config.yaml
n_layer: 12
d_model: 256
n_experts: 40
experts_per_token: 2
d_expert: 128
d_shared_expert: 0
activation: "squared_relu"
moe_layers: [0, 1, 2, 3, 4, 5, 6, 7, 8, 9, 10, 11]
router_score: "softmax"
normalize_top_k: false
routed_scale: 7.1
balance_loss: 0.00666
balance_bias: false
init_std_router: 0.00629
lr_router: 0.000325
vocab_size: 32000
norm: "rmsnorm"
norm_eps: 1e-07
tie_embeddings: "early"
optimizer: "adamw"
lr: 0.00149
beta1: 0.95
beta2: 0.99
batch_tokens: [32768, 65536, 98304]
seq_len: 1024
train_tokens: 272100000
steps: 4227
dataset: "wikipedia_en"
Below are experts of layer 7 (counted from 0) of a mixture-of-experts language model. Rows are named router (the router's row for the expert), up (a neuron's input weights, with its number) and show model dimensions 128-191. Each number is 200 + 40 x the weight over its row's rms, rounded and kept within 0 to 999.
After each expert's rows: a language model's description of what the expert responds to. This comes from a sample of Wikipedia text that the model never trained on.

# expert 31
router,225,177,135,218,249,113,224,128,183,163,236,177,227,204,195,183,228,190,282,172,165,202,240,215,166,212,192,163,237,252,212,225,205,223,183,187,143,132,175,182,242,236,170,235,148,183,190,189,165,247,193,135,178,220,108,233,168,172,194,182,181,201,229,239
up0,203,179,241,259,169,202,177,206,211,174,175,152,219,225,174,291,237,207,225,133,145,135,214,214,254,223,307,161,204,161,194,250,157,125,258,192,235,193,193,252,266,209,126,216,172,264,241,166,172,141,271,215,177,256,125,168,215,195,208,198,202,196,239,187
up1,205,192,218,263,243,123,225,234,266,199,163,186,230,179,207,105,218,170,271,190,114,207,257,169,152,156,262,186,212,155,204,249,229,202,171,195,237,160,217,310,136,146,277,247,181,267,154,183,192,140,240,212,279,199,164,224,184,211,130,134,119,250,195,211
up2,180,273,182,190,239,186,155,195,200,196,274,221,186,195,152,206,184,128,249,233,263,244,311,260,221,259,183,320,200,217,249,190,212,191,138,219,105,165,259,194,222,240,182,135,171,163,145,262,189,193,280,184,209,197,157,299,162,221,191,209,189,255,218,142
up3,179,272,203,239,201,149,284,149,218,188,234,208,181,214,212,201,221,193,198,168,197,211,203,199,216,210,163,157,239,214,235,165,161,240,247,138,188,192,344,238,240,218,92,215,138,208,190,173,180,200,274,204,145,176,183,200,129,173,190,188,120,277,144,178
up4,229,232,208,206,207,231,174,141,114,264,244,249,171,205,222,197,201,258,185,164,203,278,154,203,186,201,157,215,197,202,129,255,197,217,201,233,209,246,293,199,219,217,233,191,245,166,171,215,195,194,281,217,214,166,139,209,254,163,238,196,233,257,253,188
up5,239,220,174,243,250,165,149,214,250,178,200,111,241,197,214,235,269,306,202,229,260,226,225,245,228,194,243,205,198,154,180,277,184,231,207,222,182,177,215,241,213,204,192,204,215,176,101,258,229,155,217,186,150,229,185,313,262,210,246,114,267,184,279,213
up6,208,199,122,183,221,220,171,189,171,187,198,159,194,263,168,159,184,227,268,186,167,173,221,195,187,125,186,325,265,231,188,217,145,249,132,170,200,187,175,188,266,237,227,213,240,224,194,226,111,220,159,159,310,193,210,252,163,168,182,209,221,180,121,225
up7,273,198,243,249,160,232,205,211,154,184,228,121,185,188,185,181,240,204,220,185,243,200,265,192,163,116,212,216,272,233,118,210,205,189,152,110,185,179,144,217,214,158,222,190,240,157,239,225,157,206,221,233,142,199,185,221,127,179,207,207,204,229,193,232
up8,257,151,182,199,246,234,238,246,121,188,176,220,272,202,165,151,167,130,246,157,232,157,204,182,192,222,186,177,157,181,149,198,246,221,155,259,205,118,302,229,214,149,200,232,163,246,161,287,243,193,167,221,250,243,155,182,155,194,235,177,167,180,198,183
up9,210,168,131,220,160,208,178,143,242,193,172,196,172,225,208,204,150,208,238,127,235,263,244,262,208,186,264,165,215,162,236,241,154,169,205,176,158,171,146,187,174,168,202,203,186,266,220,214,137,215,243,258,200,201,120,137,195,158,269,134,183,214,193,103
up10,257,211,168,173,193,216,164,137,230,208,277,231,192,136,157,189,218,292,155,199,205,183,192,206,240,185,224,284,116,181,159,202,208,236,228,233,220,125,262,219,229,206,197,231,118,272,289,179,141,168,234,178,233,164,203,256,236,248,189,198,227,262,184,217
up11,222,199,238,171,152,231,168,168,192,177,162,238,185,170,167,221,254,267,228,166,170,147,116,212,220,230,198,221,229,210,244,254,228,222,198,218,218,176,173,180,193,276,140,248,168,208,204,165,255,150,238,211,215,191,247,258,194,254,167,183,209,148,209,188
up12,217,161,276,210,188,140,199,277,223,195,223,220,170,242,188,218,226,196,185,108,156,191,288,203,268,219,196,297,161,222,199,223,198,186,213,104,196,211,212,185,154,202,204,249,182,222,283,204,146,122,232,127,176,211,289,255,225,206,192,120,140,216,248,134
up13,176,211,251,241,229,221,209,160,248,171,162,198,211,221,259,242,210,158,171,162,182,231,122,156,134,216,118,179,167,195,187,184,226,168,174,201,213,210,201,168,204,197,141,271,225,194,223,228,247,179,283,210,169,197,180,208,217,189,233,167,165,195,235,245
up14,240,185,169,211,208,199,213,186,191,175,221,243,157,240,163,165,173,209,178,129,243,208,154,141,162,191,152,227,203,243,188,142,200,282,123,200,211,197,240,194,277,260,249,137,223,139,177,164,127,204,154,227,237,196,197,322,187,197,175,170,247,242,192,251
up15,235,250,238,163,217,169,163,208,259,250,161,195,173,164,180,162,179,255,229,233,218,206,221,189,238,143,208,227,276,231,205,277,232,202,286,152,147,143,165,180,252,253,149,153,216,177,300,225,194,234,204,241,188,173,154,260,261,218,164,150,99,227,191,203
Commas in descriptions. Commas and semicolons ending clauses in building descriptions and racing-result lists, e.g. after bays or windows, plus located, buried, wrecked.

# expert 9
router,153,229,227,208,178,105,243,229,200,193,192,189,188,305,204,190,194,158,195,139,221,230,198,212,200,290,298,231,169,165,176,194,193,166,237,200,191,225,170,183,159,261,209,210,244,230,227,205,186,217,214,230,268,125,197,195,154,291,217,232,230,144,268,214
up0,200,199,208,212,179,176,227,268,257,197,188,216,224,235,124,141,201,177,239,106,222,243,188,122,247,326,207,240,153,187,170,208,153,244,194,201,188,208,205,235,160,192,224,183,171,254,186,289,249,154,232,226,176,122,141,198,185,213,246,213,202,219,194,214
up1,195,199,188,247,232,218,133,265,236,248,242,202,291,237,229,238,235,228,187,194,207,184,218,192,250,225,132,163,266,258,226,205,244,188,197,191,183,171,230,216,209,200,227,108,261,173,202,244,219,140,279,193,201,171,199,201,128,219,158,150,281,143,253,247
up2,243,229,183,152,246,249,287,159,144,180,165,155,198,266,265,210,204,242,225,224,189,200,280,129,219,148,180,255,156,213,198,226,200,162,207,100,255,228,243,228,245,199,297,203,154,170,265,256,112,189,291,235,266,185,223,251,281,192,219,156,182,195,178,244
up3,220,199,286,212,204,200,214,155,160,206,203,134,262,198,234,150,138,231,210,183,239,235,208,126,197,127,193,264,250,186,181,237,178,207,214,150,195,186,254,238,146,283,198,161,196,204,139,213,257,247,250,204,151,156,278,213,199,225,186,263,170,296,135,178
up4,211,147,199,290,215,204,190,213,211,168,177,198,272,202,292,150,217,251,164,182,288,223,237,203,120,178,237,175,209,216,273,250,209,175,170,144,168,193,238,133,171,229,162,231,157,218,205,139,170,167,196,153,153,235,109,196,179,215,247,226,297,221,231,214
up5,157,190,159,204,189,230,160,206,200,243,144,224,152,207,232,153,200,184,195,172,147,191,209,208,183,242,224,187,157,215,188,245,113,166,183,176,193,197,160,252,219,231,191,174,216,315,184,215,182,202,181,270,203,156,225,202,234,144,222,198,208,170,185,250
up6,177,117,179,153,163,236,193,211,189,231,189,202,204,195,137,205,180,175,230,148,206,144,219,177,161,239,228,177,222,260,243,184,146,212,190,201,190,198,250,180,179,271,208,231,187,178,151,180,143,237,93,118,166,124,125,253,220,149,199,190,257,216,250,157
up7,180,273,166,195,181,148,216,179,258,127,139,231,221,242,192,151,191,203,197,194,239,197,201,174,129,192,192,135,152,161,134,215,181,208,194,226,238,221,185,233,204,230,216,243,186,271,196,186,106,231,260,230,215,128,187,233,162,156,219,206,176,244,190,219
up8,179,216,177,242,162,201,188,203,275,148,225,202,230,166,230,157,202,194,241,225,206,219,149,140,203,258,198,319,144,180,170,166,234,274,170,133,179,145,180,214,245,220,190,198,181,210,203,169,187,118,153,156,164,214,301,162,236,224,222,230,193,221,180,200
up9,175,174,184,142,252,230,205,187,146,166,210,205,233,204,205,209,235,158,178,166,184,242,229,222,179,219,206,192,155,246,174,156,200,256,205,259,218,295,123,193,191,161,287,181,148,211,168,220,285,179,258,210,211,160,149,161,194,225,224,163,143,213,213,225
up10,194,196,136,197,212,222,179,282,143,201,181,237,199,167,250,200,196,158,220,238,213,248,209,203,231,208,214,224,139,238,176,241,197,204,123,209,165,196,193,177,190,211,192,258,88,241,99,161,197,130,214,121,264,153,199,211,259,226,247,139,144,188,152,252
up11,228,218,295,121,220,179,214,195,205,191,183,187,231,239,233,194,188,202,258,213,186,160,145,265,179,274,244,168,261,172,200,145,127,60,114,186,244,128,227,192,218,236,186,187,279,178,206,237,206,180,227,235,171,190,310,288,177,150,200,158,238,228,226,218
up12,277,214,254,200,252,248,236,204,202,198,249,263,214,218,198,155,262,160,243,133,239,251,170,180,202,92,217,237,180,203,169,231,145,205,187,130,255,178,191,173,198,161,207,242,180,241,134,188,164,159,278,176,202,150,207,196,173,208,220,191,155,190,237,177
up13,221,212,219,171,174,196,179,232,174,142,159,220,197,189,204,173,256,169,233,137,192,187,182,155,160,202,227,123,206,227,212,224,96,240,185,197,299,254,164,122,189,225,212,244,259,246,150,185,167,176,196,238,212,126,55,205,208,207,152,229,290,222,208,232
up14,212,160,177,149,203,186,183,182,184,227,179,241,231,167,187,160,158,148,202,154,171,88,203,244,195,278,152,161,231,204,215,199,225,246,155,181,170,166,148,200,149,235,152,146,128,199,166,204,232,168,263,186,212,213,177,212,205,173,230,209,265,177,165,175
up15,181,174,151,273,275,248,243,244,219,254,221,248,168,155,211,213,202,172,208,153,169,222,153,291,246,204,216,170,237,198,237,268,227,238,121,177,214,137,204,173,209,202,206,243,167,180,186,200,188,192,241,290,102,217,250,288,135,187,96,185,239,190,173,191
Foreign name onsets. Opening syllables of non-English personal and place names, split into word pieces, such as Sus(upe), Har(uo), Sal, Ver, Ben.

# expert 36
router,178,260,208,244,184,198,144,208,228,175,227,188,232,234,190,149,244,168,267,191,304,141,267,152,237,254,212,196,203,155,155,146,200,256,189,172,170,236,193,198,215,233,222,234,220,206,142,183,162,135,177,225,179,106,180,240,223,204,245,161,231,181,241,180
up0,219,164,168,205,173,201,214,217,217,214,212,141,112,270,151,281,221,201,214,142,259,145,253,206,222,241,226,275,187,166,191,138,258,223,235,152,208,275,260,247,210,188,200,167,248,190,144,248,233,126,214,185,211,216,117,191,212,258,183,251,147,201,162,196
up1,172,220,220,231,192,226,274,205,149,233,229,231,179,222,293,254,202,142,252,122,241,218,279,204,147,246,183,184,201,180,218,263,235,226,211,213,206,216,198,187,246,345,202,201,263,134,189,259,147,204,163,226,165,149,185,223,167,225,197,184,206,249,183,163
up2,246,200,196,249,225,227,155,257,228,261,208,208,132,267,176,192,231,129,310,159,230,240,140,157,181,236,143,177,226,115,139,294,185,253,215,224,164,254,202,197,179,232,123,223,278,163,183,192,159,128,226,181,187,209,146,219,226,206,197,247,226,191,146,170
up3,218,203,239,187,139,243,150,260,213,244,122,249,190,74,192,126,204,233,193,218,238,216,198,281,213,205,182,261,186,230,208,233,96,159,184,187,167,190,292,201,160,171,209,188,152,244,124,236,232,232,230,273,218,194,208,220,212,71,213,186,196,189,218,183
up4,219,177,203,193,226,148,239,181,100,208,194,203,204,215,137,124,195,184,279,218,195,149,198,213,166,116,245,191,158,216,240,197,205,220,199,246,188,154,253,171,220,192,132,243,109,217,220,186,146,251,237,213,279,250,185,307,170,165,237,247,243,217,248,291
up5,184,211,245,140,244,177,177,192,286,171,308,204,152,284,215,137,186,224,166,236,159,182,194,201,216,196,278,166,195,168,173,133,216,194,205,212,258,205,225,201,185,223,173,225,248,181,181,254,177,125,258,157,231,138,209,176,225,145,183,159,183,197,189,123
up6,272,241,199,241,264,210,211,199,241,130,151,230,139,211,86,119,199,157,149,178,238,215,222,259,245,244,236,194,176,188,213,153,249,201,187,235,234,319,271,197,162,170,223,175,228,218,181,147,148,184,234,209,257,176,191,152,169,204,204,229,180,139,210,208
up7,184,158,205,134,217,162,206,230,254,221,264,239,158,218,193,197,200,163,201,207,191,164,198,180,272,250,160,196,218,244,253,190,230,234,262,230,240,202,214,209,200,250,159,239,142,127,189,130,182,189,226,210,184,177,234,219,159,188,182,221,172,244,180,110
up8,271,200,209,207,238,207,210,215,183,156,189,153,200,216,152,159,221,200,278,184,202,156,203,166,189,200,211,266,211,191,270,303,264,168,132,197,190,207,266,162,219,191,187,204,146,235,257,203,145,231,325,240,179,218,218,227,262,142,193,240,146,175,225,199
up9,178,232,176,187,187,257,146,224,182,225,220,173,242,208,171,209,180,259,229,169,242,168,204,196,244,237,279,235,226,215,188,214,183,280,155,159,218,255,172,129,238,236,160,207,199,263,195,218,110,182,257,212,230,218,226,168,209,185,151,206,146,279,245,133
up10,245,164,184,267,191,196,218,187,186,190,135,196,199,194,164,159,202,145,273,114,176,180,211,258,248,260,220,244,138,203,211,168,206,252,176,184,180,299,198,171,231,247,202,236,155,147,226,206,258,205,221,235,258,164,200,268,158,161,230,182,206,175,194,213
up11,214,242,215,263,164,229,128,183,194,193,167,120,179,225,155,197,125,209,222,149,196,191,197,153,185,237,200,172,235,186,157,188,169,171,240,192,209,200,189,175,239,134,163,201,165,192,213,130,205,188,125,144,213,198,147,158,173,252,230,190,113,216,262,83
up12,213,221,181,213,254,164,275,178,196,102,244,216,257,221,160,182,196,148,186,208,103,157,198,211,194,187,228,268,148,229,210,145,236,190,171,244,120,210,233,248,242,144,189,194,189,109,187,207,178,235,201,218,242,206,218,203,149,210,178,226,199,217,248,197
up13,184,243,219,173,122,159,257,230,211,165,238,137,159,209,203,121,235,269,254,247,217,162,213,130,135,179,305,211,160,191,190,171,215,215,195,183,206,200,224,185,175,218,164,207,156,133,236,187,151,208,238,220,161,179,244,285,224,199,188,223,191,259,226,244
up14,199,253,258,224,168,147,211,186,199,184,228,194,269,199,115,236,251,202,228,180,211,183,219,133,214,206,161,279,182,206,197,231,241,214,224,284,180,166,206,198,162,201,215,204,192,101,140,162,207,201,283,261,201,156,167,221,203,182,217,77,243,263,180,162
up15,258,207,195,226,196,142,216,219,147,195,203,171,237,182,187,141,237,98,186,106,232,176,187,223,281,240,225,186,100,192,231,210,198,244,142,116,202,174,188,217,214,215,170,195,236,111,174,154,187,237,134,227,244,144,171,190,172,113,187,213,239,192,190,174
Table and list separators. Separators and punctuation in tables and lists, such as pipes, the colons in times like 16:00, semicolons, and sentence-ending periods.

# expert 11
router,166,240,222,153,181,182,236,187,213,238,138,157,165,167,172,187,178,197,220,272,152,235,209,233,250,211,254,190,161,193,194,205,203,140,179,224,175,217,155,188,183,180,209,155,223,248,162,168,203,258,242,182,311,206,241,172,169,211,219,223,180,221,239,198
up0,221,251,194,232,190,194,141,196,279,214,230,184,289,191,185,239,273,210,241,210,215,120,245,165,174,167,251,261,213,152,211,238,188,200,174,207,188,209,204,226,244,269,250,177,159,176,193,210,223,179,185,176,262,154,186,192,164,223,197,253,81,236,235,190
up1,162,211,138,254,153,203,193,205,220,220,263,249,212,209,264,196,225,179,184,250,174,196,180,199,285,148,216,230,222,155,160,265,253,200,146,123,193,241,214,238,204,223,238,193,241,258,226,182,202,232,109,235,270,195,216,197,174,243,192,219,118,184,261,238
up2,132,196,159,228,205,203,200,157,238,215,239,196,184,231,202,137,178,127,203,219,161,161,205,225,204,282,215,168,170,249,220,128,195,174,191,264,229,204,246,206,209,200,220,177,261,230,150,262,206,224,228,292,267,252,191,248,148,198,220,225,184,216,185,204
up3,201,175,199,155,178,203,239,197,154,260,170,153,281,228,211,176,266,177,181,246,179,231,186,205,170,205,147,230,147,211,160,249,250,214,166,115,255,127,229,166,158,234,206,230,177,194,205,186,164,175,145,223,265,190,173,149,198,158,117,193,182,203,202,267
up4,205,155,201,244,156,197,254,212,239,228,213,172,126,155,196,81,272,239,211,213,174,191,198,205,245,190,210,236,205,139,274,187,228,196,184,109,155,220,259,306,171,154,234,147,173,209,202,195,220,137,148,227,112,188,205,172,226,182,214,246,231,230,245,165
up5,239,133,143,192,221,142,211,233,124,224,190,190,140,176,229,187,215,210,172,227,116,209,242,186,210,281,201,229,283,173,218,219,132,215,193,139,221,187,222,238,212,203,228,191,208,191,198,178,242,207,293,147,189,232,248,289,243,187,294,255,153,156,216,260
up6,203,173,165,230,170,204,179,180,186,162,301,223,166,163,193,222,218,176,281,220,281,183,243,239,229,285,206,303,197,201,223,180,174,194,230,183,178,138,166,214,179,223,110,234,124,232,170,199,260,240,243,174,261,154,294,217,214,220,221,164,183,243,244,195
up7,272,235,211,257,127,158,233,229,251,163,202,213,183,209,150,183,207,142,247,235,186,227,124,225,210,109,219,247,239,145,225,212,204,224,264,260,207,118,237,220,209,189,220,224,201,186,167,161,215,175,135,206,146,184,153,212,194,260,232,142,239,178,179,200
up8,253,225,211,242,249,193,244,235,196,216,134,164,188,197,193,184,162,237,216,174,166,202,181,187,236,166,262,295,241,153,142,208,255,192,209,212,261,202,202,180,194,193,178,214,260,257,222,168,153,222,214,277,204,101,188,226,155,211,178,202,228,187,233,201
up9,205,186,223,202,274,182,215,208,183,190,197,246,143,206,166,181,300,154,222,174,210,187,221,180,199,319,212,214,157,186,261,196,227,209,207,225,258,212,187,187,219,236,186,229,213,163,203,213,209,134,136,284,189,132,222,172,187,234,148,202,203,186,260,241
up10,204,224,198,215,181,219,160,238,215,209,211,228,136,213,239,148,179,196,123,209,273,206,249,171,269,242,142,235,206,242,259,174,275,220,189,184,244,146,232,230,201,186,165,120,191,293,239,180,233,209,203,191,192,231,184,205,206,215,178,154,170,178,222,217
up11,184,195,203,245,229,172,216,130,259,237,215,169,211,166,230,210,183,149,155,218,234,207,143,207,155,185,108,223,197,225,197,203,187,132,185,198,185,291,164,258,170,172,246,191,194,176,166,180,193,208,200,204,207,211,170,158,165,181,242,189,300,156,183,233
up12,195,240,191,210,149,232,225,258,239,141,255,250,223,185,251,229,270,178,205,151,217,207,181,212,214,207,217,196,108,200,153,207,246,243,123,208,210,188,203,166,132,158,224,244,180,242,306,190,241,193,282,207,171,153,182,198,208,217,213,176,161,174,257,269
up13,140,231,196,232,202,178,254,206,170,207,106,161,171,178,271,120,147,186,172,184,172,233,264,196,144,225,172,194,175,191,181,247,125,321,242,253,293,164,218,187,189,202,230,153,273,237,184,238,162,154,133,150,288,192,205,228,244,164,243,181,187,179,228,210
up14,228,175,227,183,166,199,190,213,222,178,346,191,242,202,187,207,169,200,230,177,240,238,196,192,216,188,184,233,206,180,186,218,172,251,203,253,180,220,123,236,200,165,193,211,150,215,197,194,148,175,111,182,225,180,243,235,199,129,213,211,200,297,178,221
up15,202,214,199,202,164,164,132,185,212,112,187,120,201,226,180,204,214,217,215,275,204,130,189,207,241,196,173,328,194,200,214,248,270,187,201,145,143,227,248,271,251,215,229,220,249,184,126,217,269,166,221,265,191,211,206,228,203,216,213,244,138,249,183,207
Word starts in lists. First pieces of words at line starts in infobox or list entries, and prefixes like anti, multi, non, micro, In(juries), Mo(sque).

# expert 25
router,214,182,151,246,208,233,178,213,187,158,139,192,189,269,238,218,189,195,218,158,195,252,197,185,147,247,205,167,175,208,144,227,216,204,192,210,224,171,141,311,258,165,235,257,200,238,236,221,184,211,222,215,183,164,185,114,188,218,161,214,207,229,193,159
up0,239,147,138,241,185,249,150,199,192,193,219,174,241,222,191,253,199,294,206,156,221,161,201,261,193,171,151,205,191,205,168,173,121,231,266,204,295,226,250,246,168,209,165,140,249,183,147,183,211,205,160,201,244,164,227,196,132,192,179,192,212,215,193,110
up1,178,230,163,335,251,184,176,253,189,193,255,175,113,213,154,95,185,137,164,154,179,288,243,161,256,204,148,195,147,164,208,265,229,155,148,157,248,242,157,220,190,193,192,218,216,233,239,209,173,225,206,222,187,133,144,199,220,138,214,208,287,241,168,198
up2,241,203,199,226,185,229,162,190,227,233,165,108,167,182,137,219,199,157,214,201,193,240,232,207,184,227,215,162,140,169,252,227,145,228,198,226,155,147,190,197,165,142,159,238,163,178,193,260,227,215,210,218,212,157,235,177,263,137,175,322,134,213,200,241
up3,219,167,180,240,255,181,272,190,196,182,178,199,192,265,254,147,160,164,233,243,182,87,204,115,205,144,251,296,242,188,129,134,237,281,202,186,130,180,203,233,256,185,137,194,110,193,144,204,179,194,191,167,167,212,178,314,219,219,207,143,109,201,180,208
up4,215,153,210,246,144,250,189,221,210,145,161,194,150,239,239,287,215,221,200,195,201,172,211,199,251,216,208,235,223,153,241,250,207,212,261,239,220,188,215,224,183,295,214,202,206,287,204,194,168,177,172,258,185,235,187,203,208,217,175,179,193,193,96,216
up5,274,172,162,206,169,154,161,141,218,205,184,196,245,249,190,238,195,201,212,176,168,165,233,243,125,153,184,247,135,189,216,183,196,191,192,185,167,242,152,231,298,217,178,253,230,240,146,220,126,191,196,202,220,199,221,215,180,177,199,149,201,199,198,114
up6,217,196,145,218,274,229,195,153,270,137,189,140,263,183,169,224,177,221,268,135,270,215,216,194,229,270,206,165,234,240,212,139,230,228,179,91,200,105,207,214,214,167,232,216,206,248,169,224,220,153,196,251,201,216,132,183,210,196,146,238,200,162,167,215
up7,234,136,163,256,193,186,280,239,195,227,213,185,182,242,163,211,210,174,208,180,202,238,247,232,165,178,120,228,208,195,179,212,209,199,201,227,202,198,203,248,177,145,85,263,191,177,257,246,209,159,238,231,283,200,221,277,204,201,180,196,88,165,179,190
up8,263,290,216,176,143,186,139,229,193,200,176,149,222,170,232,221,213,181,222,172,235,217,211,274,220,164,174,224,105,181,203,156,97,210,186,227,171,243,228,198,236,201,189,186,249,168,148,220,182,283,113,197,226,194,155,153,163,221,147,154,149,136,285,191
up9,171,199,255,217,243,288,178,186,272,157,200,234,230,206,191,189,149,256,170,225,291,201,158,122,191,200,248,140,208,161,181,238,133,192,184,146,172,153,212,171,274,217,219,190,171,201,172,196,180,189,230,284,169,191,209,147,210,148,171,204,229,185,262,239
up10,162,204,160,119,257,188,216,134,205,131,266,222,183,196,286,106,96,174,178,204,239,195,173,244,169,236,188,206,222,226,211,152,255,222,234,135,297,265,186,216,223,252,187,143,232,237,174,206,216,205,251,218,223,253,68,207,263,206,171,207,168,200,133,190
up11,163,220,198,270,264,210,243,169,203,119,279,174,277,249,105,190,209,206,151,164,273,235,145,214,169,208,195,165,181,237,178,100,166,296,130,157,153,208,220,131,198,223,187,257,214,169,237,245,195,209,199,238,205,148,205,220,186,151,179,187,228,167,290,264
up12,181,116,207,239,192,131,197,285,261,190,125,164,174,144,134,169,182,252,204,182,214,232,191,140,230,223,158,197,175,229,161,207,220,228,295,170,206,176,259,265,112,194,225,167,164,204,285,167,218,228,135,199,254,133,210,210,227,217,159,196,201,221,233,223
up13,242,231,258,152,265,165,172,230,188,168,166,167,235,264,201,120,183,164,254,182,265,228,141,194,218,184,240,193,155,218,193,213,215,161,183,197,137,234,189,233,136,189,209,275,215,189,220,190,209,206,278,183,252,215,221,177,181,238,189,265,216,200,195,176
up14,179,172,257,141,192,141,176,156,149,199,151,204,192,222,237,196,209,232,240,266,228,230,222,223,199,159,160,209,174,234,201,174,135,146,192,174,179,183,277,228,167,195,223,147,269,285,198,214,121,238,286,291,215,136,150,180,204,181,143,205,134,205,232,185
up15,239,176,267,214,136,164,139,235,213,201,121,137,213,162,230,191,262,204,255,217,251,183,222,204,123,168,224,233,167,182,213,237,117,161,174,149,171,180,236,235,205,234,196,259,189,175,172,278,238,204,193,225,198,184,133,251,167,224,219,217,204,166,295,173
Sentence-ending punctuation. Periods and commas closing clauses in narrative prose, plus clause openers like Although and While and closing quotes such as ". and ).

# expert 30
router,136,205,224,173,215,170,216,223,257,226,196,233,239,199,178,196,194,188,195,232,182,288,236,221,196,233,193,219,115,178,114,182,170,201,191,186,165,181,175,181,193,123,173,202,133,223,206,160,225,279,207,239,224,234,165,245,170,266,177,192,142,147,152,260
up0,187,335,218,209,173,152,238,169,194,192,176,237,262,213,102,221,218,197,189,207,211,146,214,259,217,207,131,234,200,203,195,207,302,170,190,221,158,227,190,171,169,246,177,208,178,183,214,141,244,193,241,203,223,173,185,190,195,132,253,154,208,234,148,186
up1,258,140,208,228,269,198,185,237,141,185,205,250,220,221,124,200,251,201,278,154,226,131,231,228,166,223,152,271,196,223,181,185,234,202,63,270,188,140,271,171,200,156,257,156,193,197,158,186,280,256,191,267,201,122,163,224,198,233,220,162,209,196,198,230
up2,241,238,211,196,237,225,204,246,248,210,175,224,175,208,207,209,127,229,249,165,183,244,180,147,176,178,161,185,133,231,248,240,175,239,182,233,208,257,276,239,198,153,195,148,211,258,206,209,224,152,186,267,165,180,130,207,194,194,252,207,253,195,211,278
up3,198,205,265,145,175,179,254,184,161,245,206,233,127,152,161,212,202,257,227,186,232,231,200,192,241,208,195,267,237,186,196,212,260,163,206,149,132,194,189,185,195,229,192,146,147,234,155,264,192,205,117,124,198,191,188,262,282,208,193,213,218,160,123,187
up4,215,161,207,303,216,138,225,261,180,169,203,142,211,207,205,147,245,211,202,89,183,199,199,170,285,196,284,156,207,104,210,192,170,204,184,192,164,216,203,240,219,165,279,210,168,193,191,256,191,200,211,238,209,129,195,195,161,208,235,191,248,244,192,157
up5,200,136,209,210,201,204,173,157,208,164,225,165,250,235,151,205,211,197,222,159,259,135,228,109,201,98,164,187,257,229,198,205,188,204,203,161,282,135,163,261,218,241,206,181,174,183,158,228,130,201,244,208,190,213,241,169,166,218,173,221,176,234,251,204
up6,278,246,164,192,237,214,259,191,222,184,212,283,213,211,199,164,186,222,185,241,238,196,146,203,205,267,298,236,215,200,123,201,225,137,251,176,162,220,251,188,118,277,144,205,148,260,154,169,195,231,273,170,196,239,188,320,230,246,206,214,157,201,139,151
up7,201,173,224,190,204,207,161,247,200,209,132,246,163,239,154,175,191,231,199,224,298,157,53,251,228,215,156,210,213,163,163,240,217,160,211,162,147,174,248,263,182,223,188,129,223,192,207,176,292,174,170,222,135,174,173,206,216,203,258,166,243,190,172,226
up8,193,213,135,230,161,212,225,254,178,228,177,219,210,221,174,206,187,199,192,168,201,210,188,132,247,159,193,137,148,223,227,237,200,198,216,219,163,235,207,268,187,186,302,182,249,178,148,259,172,147,211,214,267,166,180,217,154,157,188,226,200,238,174,286
up9,226,219,203,194,193,302,123,176,245,215,171,214,222,186,152,189,229,207,254,199,251,182,169,229,154,267,170,177,216,224,84,170,213,163,169,229,169,194,205,291,214,198,156,181,111,224,158,131,235,198,182,179,184,243,213,185,185,168,192,156,116,247,194,233
up10,232,234,135,152,207,186,258,144,198,119,159,227,174,270,204,152,111,161,146,154,101,251,189,129,129,190,229,210,208,158,150,190,175,191,179,153,203,242,199,210,155,182,203,229,132,212,190,158,220,160,213,258,189,193,199,247,247,227,150,204,190,200,154,148
up11,224,209,190,165,148,187,170,186,233,227,203,179,163,240,190,239,118,149,282,164,196,262,220,169,148,153,240,191,169,186,206,177,155,169,169,224,176,174,279,260,177,224,204,178,208,187,179,214,160,198,168,239,207,207,173,284,191,214,179,214,226,231,230,214
up12,170,193,237,258,171,172,166,272,186,180,211,273,216,207,178,241,190,184,226,210,245,234,200,208,202,229,188,249,187,210,162,256,193,233,212,152,234,148,201,248,247,145,172,191,232,232,240,206,187,198,208,267,189,185,194,308,189,144,135,168,184,192,190,195
up13,214,219,175,123,227,168,223,163,194,128,217,232,251,129,254,143,229,181,220,173,202,225,246,181,165,155,139,299,173,191,166,178,196,197,158,166,162,220,271,198,162,203,185,188,195,241,189,162,138,214,240,215,196,242,178,177,180,226,138,142,196,191,221,173
up14,281,223,236,156,216,175,155,204,263,218,110,174,147,129,140,161,260,281,210,187,190,123,166,232,190,148,193,162,181,192,175,172,226,231,228,138,216,164,196,195,201,251,136,143,173,200,243,266,269,152,264,192,87,162,229,222,192,169,195,226,281,207,135,262
up15,209,179,166,246,193,138,189,181,213,138,216,123,220,232,134,159,249,167,171,221,284,143,236,183,182,259,212,156,159,209,215,179,221,193,240,227,203,158,252,215,157,210,96,180,181,143,192,284,163,180,246,229,166,141,241,148,141,216,200,162,217,184,241,241
Line starts and name syllables. Line breaks and heading starts, plus first syllables of surnames and given names after a first name, such as La, Ho, Ko, Jo.